Experts of a small language model: 20.3M parameters.
Below are experts of layer 6 (counted from 0) of a mixture-of-experts language model. Rows are named gate (a neuron's input weights, with its number), up (a neuron's input weights, with its number) and show model dimensions 0-191. Each number is 128 + 32 x the weight over its row's rms, rounded and kept within 0 to 255. Numbers have three digits each.
Before each expert's rows: "comes after" lists some tokens at least twice as common just before its tokens as in all text; "mostly gets" lists some tokens that are sent to it at least half of the time. This comes from a sample of Wikipedia text that the model never trained on. Tokens count by the router's weight.

# expert 46
comes after: "| ", "|", ")", ".", "; ", "–"
mostly gets: "MF ", "FW ", "ENG ", "SCO ", "RUS ", "DF "
gate0:145084151105115151086119142071110103186175127140157092092148110128126183171087141144100135139138070141149141144116126153174149090098137143102120088160111156102183124193134127142174151122134109192153078156143153139071082120113123089114130123172143095138083115128109206155137168173152119106239154117071106068122111105136087183118119107107115164140090153118136088160094142117119120147108117156130120091155093094127096097130022142170160123134119182146116124193192122161091133084116183149141107145108065111071141163056121042137150128143107119127102120091114125153131129084130103158
up0:095100119125198097208043072155122123149135151074130115133136095125159113099148089109068133116090126135135113182104159097169138196111154161127103097119108111167190152113079172170150132114097102152170104153099167162123129143060156113151135151146180116153106116100100158100118135114140111144173134110131113115124127123119111132145122138105137151065144151097113170130084151147145092197117124088113115046166124148148155122095130148166108218159092155171138124135136147138131129071129138176154100063110140124007132151085062083064133074150141132105149107181108134149131154157141095161
gate1:083147149109071105093126135156187131126113172141133143113127169154086110154136168182143093145128133173074126109128125150084106086114110099160101071133123127120117130146094163170110073143106130151160155087158149111143108121099106089025108131131186092124138142166125130160135165199116041102145094155097139118219134155159144084104173133079091149182062105195107095142109108129124158109138101158057181103114112026117154093148119147180166161117123136145167107159083110104114184122126175125097095139146117188111113137141137152099181152172100119096129112136064125145132136141126131173
up1:159166142171137096054189181100142128054111152119157129167143135075140152143104122094064185110185138110142176142099147132161165064114106160110127146115124145129140100173134086101132171067135139118097126148148095142170152114135160120104174122143083126082140122105203122140078194089158176136134104123125136152086134137115117170096135111121135106111108178120157162145118110157126110109104149140215092108184146144158164105093122095123126095094205174100132126118144177121102108149136105128132086126125172137138181140143048087153091166096109119179079047087140068072064100135127111109

# expert 48
comes after: "\n", ") ", "/ ", "0", " ", "Coordinates"
mostly gets: "′", "ISBN ", "(", "(#", "Phylum", "^{"
gate0:111114119125086132138144137108035125169178168095147160175123156077182127133107130155108104074148179110201142081082106126082087122086105186100110114083133089129150158141129083116111083098101122129122115169149063121066122123121181125087113063135106167152107093145143197079115131158122186134135088169117087067156160111139116087096168153094159115078106110131156144130122173110142165201107120154114107096060113199140118075095142165135104141099136119159117126114107159130145158082129100161114156134147084166128114198156138063066115125159140142120124136118065121173134157180118125101
up0:114140097161119108097167129103126117143154123175123154156136123149143208109161169181131134173094072165155100133148074117145130109056124137071143115102094156119153163154095173122214111123141131088111094086180132132202068088149090173150206127126086075207185128124109118155069154087077146150122188085144128193158110123117076116119144122152172192143112181180154121144130142086144113109093112171097164154156121107105138107169144150141139114121145149120080139141150078125099107157140176138146125098111130114184061088159125107188131163159078141133146114162106173146117155095129136146
gate1:107167077171101094118152113138130130101146140166108149134125120125102096147136110110159094100157148089139116074140169057122116119151139051141120118120105099079061131177134100130157098140130103136220128138170128167125133128159132137089070153111162087104098120068119115094144091104100127131132076131100200143114156195161194101083122110111141159091150161145096180075170140122156094133113168087153075097072129119168103084079133158135127120109165128199134091092163097071101115152134150137178181163094149103050122133112086125141142101125146159114059111096128121134056071148176085149
up1:158116108145092150185131101056164135186174155064112135136197183131116157071146153087071118115094144120162087147120134143127135152077073172148101093119156113075160167120098125060105179128140127139129136134122093160054156074116156104100149126127138126170151133109113123105120142153107155190110098186132081125132129136159133148138102151206103126054110128136209185128075149134131063107083139128196179142136104150143150143169131162157128183130145130157146123137154141096099108098140091112124105102099127077163128131170116063130129150111167129147172117095091150102147131214141166188

# expert 4
comes after: "(", "in ", ", ", "–", "In ", "December "
mostly gets: "201", "200", "202", "198", "199", "197"
gate0:164130081160136115147114176127111163133115215117127137138132077111075130079149190172083128108116135109137080117175137187152100168111117120135137134118067169126141132144162117124154162176064108123116153079107154150100113109115141103119127117150125107133186087081136071067096127160147115108031115159172091140140094161165108155110172109165064143087122138074117086129141150076092153129146172082125132104091121103179162165130105119158078138115132101115112094166094153106139066094110045105039113123087106178143169141119131084172189117138107106124096136113080082123129166084155154120
up0:159129158122147142103116103122106121191086160127064136130084114115102197143122091158099125132150056136062142156135126135218126080161135140137112079144145093114044070090153078130120134143125180122107111095096084166146085109124143144141076149112122104130201100095125159086154152150142106157106176128159142121074118168103157146122114118180109144104147145159148092115090139110133122146122155161158171063110137191107108113163134153134118139195127084112165119186131127106104133156061223112152157115119175138170128107133106087181132133120133129182108173206149103149161120080065081132
gate1:138164156090119138101131142155126108202156151196210080127152116131122099125171128111107145180132107157205112131081110071075085156135090111130125090150119112151130123127125151154082144098116165145121092136149082182125131141154138115094177130137044084110156091133148141110088093121092090098139153135110110120152185144066200121107149140064138184075113168096136098159093194088158130100118155136115126085165091016111162089140189147150134130170113119073115144136143129154141158115144118187104130123159102099081112145132088064138093106151178089116151107193124125112081141122123140123
up1:161119136040096089131124156108131099158191069143203070106142080115111098138156105128138169133096091188147148082140129094048116090131114120131128099114087202150149147173131145144072140114104124162095104181136097158092173123139173114180128135138124173115103140125125106111105167096119102165164097110113151123121135060078129110084172085153114200097112160112140089123141169119099135141119157135130136094184140096119068080069167118160117089138102098097089088106148126136162169137102171150128161152097083122091137132072068031124105161134111128149154126140105117185084135180106137155

# expert 10
comes after: "| ", ".", "–", "201", "200", "202"
mostly gets: "000 ", "18 ", "13 ", "28 ", "17 ", "20 "
gate0:140144157166176130125098193165121098121136145123151156127120139082177128126165110160143186142099102089141184107118065157100132075066114137162145080127079125170094138137095087114164145143105141131092104137135107105190165181150137120106168176164129093126095125145150126113109143131129129133156158144165177131078079120085114071058120163128169137086079154068169101096172153138121152153114142150095126158158111143227099145136102129132135091146155140132085114108230147061165082113102144091122128154168095136234155154136115105135128102110089128073177143127159144066156162095132111132
up0:135098073106156076146101089136144131181138139105165107208101140114156137126140151117146126132106090161075146148132181119149167138111085138146114103142132148100174134151141145126156127127147116151143116140138133116108106090165096143080123126113196124182127116144097132120092150194090146124170150180083036098110138168113064122162128127052114128136103142124146211146174126155154141125124163113068107134118074120123112146185112125128138188120085163044123189135133173177108178151093142190084149107158075132152085136060123085181103127139150175106202155140115150108150122087112061173
gate1:164103109148130156112096181168121117200126162128176110160070050111092145099103152137087149150121155127086102089191105172150148138063053137135122133182167104092108137100109087146127101127135222175100154095094125184135106077114134117160099106120156141119172150100127199079080122177174083143109175134159139092080075120117113130141114152183151113105111137127167141081218103112129135121128145122118197097107064114122150134102126122119143251110099121132121142112154099151109146164128108143115116120112120150122085112176147148150166139150144168170172115137116118168134111119161174105
up1:119042162199099100093145116147158143089102141090123214124093146160132127088153111161150087164118186164108063138113160115124149136097189144135146173096161108131109142137098133164099087119126113143152115158185137139157137120115099132168130124125114122145173116073148140070104130134114163089164163101154100149090122158138098078126197144158114114101075139065160106081137128114129111054093168122127092115102119100096106165144148138124122158172138129192115088139127120104120176097147174158093144166141125222142050128168167114085144097148123217174097112110144112108133153106152197068

# expert 42
comes after: "\n", " ", ") ", "1 ", "2 ", "4 "
mostly gets: "\": ", "| ", "); ", "Drag", "\"; "
gate0:065188130140083127090129135118103074093112112159151200114150108136173170133196125099135070106133107112094211138133160116116141119144169191100105124120122162171092107156142073088114110132154176155128146170110132157144108134191135120135096093128178056053106113081132152142146132111140135119145135109155192167108139131103131141100161081111100095124083091071173112115095149176125141125125101115201163080103142155089123096135179099130130088145145104154158133135098064122110154086124184163186147088127121148182149138082087098133096085116174153127132097090114118088038188112120163133
up0:090139136144131088098149136117073077151122148159125138098145110177157157170094165140113089116164097057105107126135099134100092141122103069169112141189109163102121091145120121083133054108194158147084127141066116126139113137171114198135098108109167097110119167065146104082138146116194112146109088157134134142121155128157095142069118169124109090177087092104168121103105178161126135176162126101188115128136096144137176193108108162116139104148152143140140100125139097179101125100076175084181160129194134153172176132065199111152096096134079125102168135130128141123118094124054072178
gate1:102140120039106129094120099179171081073107119178121091128114162111144119135118115140102121093138183060164074082136117082107117155122125190148144110109066088099148069125150128105111114131120103109116133132110117106121141133126106118151172217134164087117078193131153171142090127149125080117054086077166145145156101132131117102093119188125143191110096111121140112106109189046119185149145136087160158080091083074144158097112165155139092140099125127102162156130136101137099092089141091170113098169183136183170119121178101111119117070137074110121136095146133170098156171128104180113
up1:212146108156112074152146105152155137115093160119127125152153157149127052127106150116107164143160176182146147082110129111160112062130076098177111113161103144087192107124152123135094191156165187154134110208128160151105124135086126085094137118123102095099108163136087095108159137064152167116127152117182135119149100147210126142170162133124166166102177171092128135061143138109119106114157172091125116090101174153130149194105126140128157093148150137073140150106131190158081153127113145107105097118169193136111204107195153139136145088116153128090093178114065100138094140154124080149

# expert 20
comes after: "\"", "| ", "\n", ": ", "- ", "\" "
mostly gets: "You ", "Love ", "My ", "Hot ", "Albums ", "What "
gate0:105180227145111113147170135187106189116187114158108142145192151107187087059131125129123150154095160139119120097097060145182158114153127112152161121078097152121121117122190100126137178148101154136186136166159140137124128149146145096133145133098093172133182104110132124185108181140133175088105098158138132143099072119116155057069146138118138100093138104128146113094120144100117111080220167169110126148185117084108111116125161119166072129129114139094095123104079132123183152125107105166134147124093092099196118091110126136189094207169143115147141105169102121106137103121190136086
up0:175012152107114085151152158126134167090119139068135095103092126154181110160117143089144147176121130145133146160085122120138149097099144065111139064152140113132171129138143074087156109079129131097160154144132077079106092117107204136155097140168093118098109178185088128123131163135158136145094126173108088112141139172105148129066153119084165125175119152083134241099124118193144093146142134179080112123130141156123132155176130105161154128101105091087084159089119098189141127103181091109125148133104099180134093169137067085116099163170072127115128156124092117114135138121159148170
gate1:138142126111122112078134091111116147113171078146074116022085096093166165140130103102105155108140101147135066134124116135122104097122095141122136128150064144193126155142168122133153179131110123114149177163113091136152097133122132107101120154099158114114149097159144130145064202094143138127124106141116092128059117171103182188099133120078132135059091063135149133097104090114143095074116071145144171131131139130071084077124131142123090092089126142178098174164126086089059126106112115153175119098106187112091098072153132131068160171134076097075099087099105117069060121157136100124
up1:177111115149187129111134114184134159177089100136083109153080157145093128138172145138121085195128118142141190150176201096116133118122096110152120149104094124127103091104108088066125133086109093088137164091109090132139213141160126145110148149166143148098133132114147068125100160148086085108150113175092106183197152132088151150139187117128113138219163067091154160197130087109136067107139096077156116116148111115144123117103126113151110094108125154159145167092121114146086101125133092127099139162195088135143096129142101114072175152148147110143088090105193159186128205122073121124

# expert 41
comes after: "\n", "\n\n", "|", ".", ")", "\n  "
mostly gets: "- ", "• ", "\n\n", "Unlike ", " ", "\n\n "
gate0:155118122084120079151146168094171166100117157113155136119095154048154113158103124165147096138124123133103070108079183191119133088134057140109139130176094069091168130126092099128154091160120092132103089181144138107138098101124129131106086134129142106143134131131166136151065141103078147089174073149137169071160158137108083079142134155123146145141142096096086137102142074113159116119190190135118126170113054062112124121124080112145111166062109181094106121104121159084088136097119141130073082183133112116034136145161112146154149176110099137065113106069149103163136150164091086109
up0:126161155087079151109115128116146054102177114129172129131118161153133103118133131192116110097109135117107038063128107143164123128126112176093196132124127136117113142132074116121121112176101071129133133168100127154127133167139154201184098197118117152129079132141109157202116118078094092118139095123104173126126185101159041076082089095177129138078160104083133169137096141095122062089109160158175149112112134136118123111128153129084089076126120153138161072106092091179109169080132104117160147117122103193081136143151102158145130130072088108129139073158194134158151180101145140152
gate1:096123127076177111125132193148125132165107159110143113104152164046103121108184145130133121124087160122103143052122087158062193130123041168114130115187111136063130133112129117085096138077128133119121109127086159104112113129108094150160074156138204081158106174122133130123126111148126130117160069090140132122138081190121124105120129137123094163172067109183188137140135119163125188177121163074141109101118082103079105134164177156103120128114121139086115084114102175096055131179136202098137093140124105124116099123182098059169155128131145151106149130138089134109134137157061136086
up1:124127131181103143127180112095091156121105103163131210177145110232151084132112109193085151117158112138134140183222146157172152098160147066120114163037150155138133106156119134131165109158128095118134124136131092138125111122169133105126201101136102082067171110077124080125090131104125117137107124118130093131128097120120168135116097108163120129069143202173084094137148138132117109109159136152131133109130163103156096148079106119143126117163186079138125170107182101163169119134075112131129161112123126062108139123060129157082147148099123050120083077145163064130103135133185117153

# expert 51
comes after: "- ", ")", "|", "\n", ".", ";"
mostly gets: "Coordinates", "Succeeded ", "Genus", "Preceded ", "Website", "Died"
gate0:120105117076116122103102087167176120120147105110146179136164091074133129094153102111141118102094117183103099114182085118134174099172171091089175107175103103148173154089205165129084136129102093072134093144158163174118127166169150132154100132132175148166077126124110107129113119188118160136136148235162165122145142115130159178123125118125174153159154113069161114158096117098142209125092106073082142104152140215105149135145114092129119155134124119126082062166168121155097120165106140093153111114116122160131108053053157117157083165134121125143129131135076191100174155108131159141
up0:083110095117168167155093125173104134186063099141176098124151059220101087132070158123086133128109134142141159201119134124128102146136149136118112141140107193096114095139112139137118134074133142165099107124153107105065100119055091112152154159144121133093092155174114169110163179096125159173161107087116087110149163099095109117141129102118058104126086176142134105150158100147136110115129103118174146135098130106124150099140143215132165158072111089164196183099094091108103152063181130110099105113147136161150120176132180114106125124096171167198136158178116140088151125158128069165
gate1:155114150117067123132116174174183101103099088181086117144181103051212146143109116151170135120088087110155103102108123118165091076170150109027107126151102153133177165169133105131169067148126083137200211174067113106169107108123182097172134134125126141142118138134112055131095150103129087092142155128104156097178110165084186136128092145117109147088098098107093134126165097103090151112106070155146132118094129073166135120112143119093175087155134154103096113122112160066128070091113158118118119123130081085094114122125093154106167123156109154159105088157133116117111102122079154109
up1:173084135114097187170087133115114168122115164083152186069137135148112072126129139161072161161136126166055144178122107184089114167163104133116089100123121145152102085116067135130181132174136086114136130097088115134136228139102126109157091116121163124042138117156145180147106131079143110108116122161149110118118139156144143119155098141116165113122151193144123075109087182150099135117178112142100158116044136137158187134117153153127124200119145175136106120122133129097150140124112082097163154171124132142133092135067191072129112120093182080131126186163140098194075134120175125174

# expert 7
comes after: "\n\n", "\n", "==", "- ", "===", ")"
mostly gets: "== ", "=== ", "See ", "==== ", "Population ", "Career "
gate0:109046139127146116150077137101087139132117095118148179051061126142116208197159142114169080130149164081129125151148141141109146161114122128142067089148150093094083196089110093097148146090105181066129077119164160128166103129141094119130086163112145105107139118138139145123111136060155084134209177096109089136197189126151134156117135125144153146138097106051080158159166156140150101135126149097142093032129154105101101091135125122088130136115104077131128109140103133162156093097149103182119152116158119158175127138103103119114142144147136214158104172160179134139094121097112167123
up0:072130152121116130139095163119087111145108162108199143142182153105120098188104092177177108126187155136098092149131171154149140124082116177158148112119172135108125093149129102086114116167119164113144116163128111180135088136144121119140093159118170040137104068143160139179107116057113084081141167081103092087097081107097102121111090094147182132141117177116188174143123054162128183085163150147105099061116124160131084158195156094105125068104149057141122206123129138103150170145118115141095119149143151129078121124127095121116074131172067135134125145161160090117072139144126158113
gate1:121156107109107161177108174107096094076063079118114109169136141106135156150111113104145114102207108139118123148082154139130114159116147094104097142115139121144099131168106131152096183066144149128127138123186088140121065189083134107106116122135156123134128154199079135150112146133143170079080155113115214115166120153084139147089160097084153069179027185101116101079111150096118220143144146115105144089100114145144133115144119160148150070179130107149129127071142138119088147171161194052163133144109113154127129139166080146089094136116132134114194137110186115157130174115098161124
up1:096140145177157138110075173101183139163121158157088140152102119189112096127150126185109146134130079091155142129141087145117120110219082179096114138148107146186125129086140164111126135165109116104133142161133165133121139120116095157082130120126061115122159139122116146126199098163125135161106101148185079119113139091100153126120128123136151185125146120163139135079124123151157183140130120121098143143064179125160157095109182142172123124099163169017134103199138135051123071165166102086117121159195099149119102034161065121141126119091146118135088167123112150134155070079128173093

# expert 31
comes after: "was ", "were ", "is ", "be ", "been ", "it "
mostly gets: "him ", "them ", "being ", "been ", "located ", "as"
gate0:097112147150098177090121108128101059094143139160179146120109126149104124174105129146161127107099150170134134099100188166131161155130135213119094147172133112128110126183152088105128150063072111119128131110122157165180173124134099123158149146103176179139134127110138146082124122139164125098148155155097096117104109118142160125083139102134159157125114064136128073188097077103132075118102172129078167109189100108176184171169109117109157119157155192161177089134135100100109104194106189102071092123122117174132059132181130134124132118086102130134177048100139133096204067181126154131
up0:140104073102155122117122149134113109135126090148141143104109161125124144143160186116126051064135221191128143174123151109121121130123152166183133136084141184126165127111139086160117125132114096144110112133112151139131115097089115145095111142144224156138124135084087074114117107145187092160151190136043097117134098097136163178100165100115104116084144119077167133188121099079166061175170172083112110119124116087051174125097130077138190120081146137137194123134095161144126114184157140146109130104174122093108090111117188141085093127136132110111110144133124126085180066140096146173
gate1:163166114115162177144128172165113149097161110124174101126093122142103158190184115135126105136164098107127054111089121144098117167175182138158104155138087151150090130092136095130054141048113121084109107119123152115138133137084141143165135163140116128138164105147116089175155131119125072113166131164108138176187133110172094175133141104114156100130198104126063154129092132160126154083139111113046200115184114085210175139107165088124145058091190119135183127115147141040165133152081145108152099109136135135102109102110109184109129200139107117137087102120121134106151160103099088120
up1:161126132170170159128126142109061139108150113150175092135127119128105173130125162061201134117125193133184098144105129185146092176137132115123158121149095185106118065140072073162107156105145110075113138133134117126163090094151090120111148193124130138099127133098098091102100194167099172142146105144169101171127127076159066074153140112083095100172143120140129153110110124149123144141114091109060176151200142108167162120119145132151213124157138130137211175094137129139167130118168208080129092049087100138141148169111145141161154111132086141110122110069154105079156111115138136114

# expert 55
comes after: "'", "the ", "of ", "a ", "-", "and "
mostly gets: "His ", "new ", "large ", "various ", "ical ", "his "
gate0:112137165115101129162110131126112140048092140161226068077121086073091084172094186115159098157126068128125153097131102129114127132099086114098105135149121102100186094094118151155138147146140138147115142163099116103136113091139103079156107084128152139156090144171170162106163106085133173121127133139121136088107076126136155169147137082056145114204140132136084149167091066117136173085105167125095126111129078135148190110060115146118138113130188116163185208166145107135141168133109156129170122149089172176132153114131050115163112103108149188097104171145161074155107094151110139097
up0:154125113068164110108130115104165100156154189171151114145137113134158115074173084171120138125126175117102154131162161186155102089119123120137132175183138126111111116123076112132149137139122103097145108098125163145134146104091185110060105114136155107157127160110091122129108156142145081078109088086164085179153073111147107138089124165199181204137137108134128075093119116145095123148128147125089063132075148166084124186164113132042160105116117130061126093109119078186131066146137133099162067079074097130104183117103142118177138109216087126104113082121077142077128132127129100150
gate1:173101129127149065153155165130132132122201196058108158145203143152163146152123167125116112139140113121136098085082155134048127101148061064139118135071106088139170177142143108098150104111129147113148138154163087125121178163089148112118113109090111144159068126191145140119104108121124199146141184137170132153154114101165136069126138121176135120110154087148190104088111161160128140116145157127167114116120095069215156150112147197119069144186139123084104157071101180156143160145093106104157108169106091096172103091148105109149133126120145097154160086174112099154188139144134161114
up1:092152111117125073125138148140154164137149078088168072111138132029140188098151087157089092097099054110122124132172061098144181133154130134114187153150113130111139113119101116138105124090143172121197112187156124100152121126087140152097171184145105130139134168082126144142174130158157103120142069113177149196117147177158116095165109175141112126152119132101142143145138154158121132125097151151185127092145139141112110142152121102107125091158123075105169153167203099177139144144208113130139054089210125161138108140172191140132167117157136138079121113094094125096073144192094096136

# expert 35
comes after: "201", "S", "200", "202", "\n", "–"
mostly gets: "⁄", "unable ", "next ", "201", "prior ", "BA "
gate0:153115116133114127141082066115183151138189080141154152148138162092061094142128169102165136138148160106113119174085136153128115075178118174161131147116098184133149160102129127124132158118057117154120135153135177224121136115106143137111161145099155071116113066086132106132118128104118138077092163194174147117094109189100136104196134098165097130114147163098101136157187124131139124155145130134096129157203073147136087212145070089181077136059134076099130069087123135135122110108145116145148121132091150061128120148122118115122146146159151133172084073158112113109125161130066127062
up0:148149190132128144116154126165131177165203114088158171156120104094090076127072042176094129121090110089076091074168081101174114137142123108085213092090186077124052098128112173156129150154147183134147094128149111111056135079128167183118165121142090143124135192107186147084107131122170091133125135121141092151151159113072143109157093149101161079117079139138164092160127169130179137122118143136112098134109117128086158151138103151139126106146152121134154169104143140182090159140045100136154164131159129126184111171096143103106084124172112132147091173158121159110120120156164146137
gate1:118110142121180134046152229068076112136155143131132118042107118120134114161108072139125129130151129124133167122160100129116063152116139114136080205189126151118135140105119110129166100075096195153110163146144163155101122138119186118142076168157112050137167132083075132117102114147081119132122116096119143199126147124121116091176149117195120167080138196129154090153072123146115160156143066059078124175113103077150149109103141157149165176101073149128140186142127095149128099103147135131109116107096108121153133104099067125090132178117121145100141120104173102120172128139135068120
up1:087149153132117107051136105117137112130139086109074122127124141087120160134137164170169117180107083137074108094133151104112158173160122168174120116164101129158130126105122106128168114076154126114139135131110184180128135161145137181104080157106188151075050117102103121140134102109120116108106110141155125140176149125091168100129169138141115115077130121120095137169152072131154110124100122115119170116106185098143116176150066130133130103062143182108084064123084168155123088058132140109086125024113089156031142182128136116092089120085143038150118094107103198170106104131116152146

# expert 15
comes after: "was ", "is ", "were ", "be ", "as ", "been "
mostly gets: "used ", "known ", "located ", "ated ", "built ", "established "
gate0:167131157160065100122187116137106083092070108170123196105132101111126119114158095193109091121134106165125190095153182165121108143078147188124208183085147100101091155133127096134090119042118111121139147140123120106065181155120135162068166113111122103140058085078112123085096086150169147095115129134108080123091146121124170093128142118114119123128153167108083152156141103100168149131130095107194156116097119067086105120158106131131067143073144138071102145145122176107074143149136135133134107188121157126086143083099096107091089097100099109134089137082191147136145177110084154141
up0:116150125126155126096111132104092131113153132117174102166088131200108133097137177069120135104115120105065113131156114146130083112114090129195111022145168088096113092126130105139148180168115102093153162110100140082163139111141153063138148091119078101122166165132052084129123155124128112125056077098142202159139082064098108196132131106125157130102144167107159129127150194142051152131136122170151112172075155107130127073082119100123180116129127107127127109129106188134110175161135148093106173081139149064208098117130118155145158092124158126117130156161062118111107134148168103097
gate1:169128118139096168106065114131085138172145120124059161158152138108100095162131161156140119139167161092159124131104084119088095116095074081131151117135145068099114058132175091117137123030138142119104050080095177143137076171139171158134075183099128122117155074129161162150082091090101155072111126151115087078181157209159160109164082138091126130135106088087125184151168124135129115111146119107158150148143085096127132189179078114164178070112160151178125120144154097126128168093123123167122103135115128168115112140185193111126160139133110143169144128201126142115144152128125115129
up1:112158178187135151116173118102137157185158131124117163148177132082163097200177151158134113143095166098115135062094164139083137087134117099132149167123123152105135142213115137170135126125135147080172163126142096105083164056162118143155123116113066114121137151132100163037130112132145109147192150172116110131131097152098148072092159115135135093112096122065159164112165200110200122109098097150157125142101054104139155170059138141170051151166075166169116111111096119130173099117103129144161111118110125190136122098119113135118164138137122133093061109160173087099119142140168150154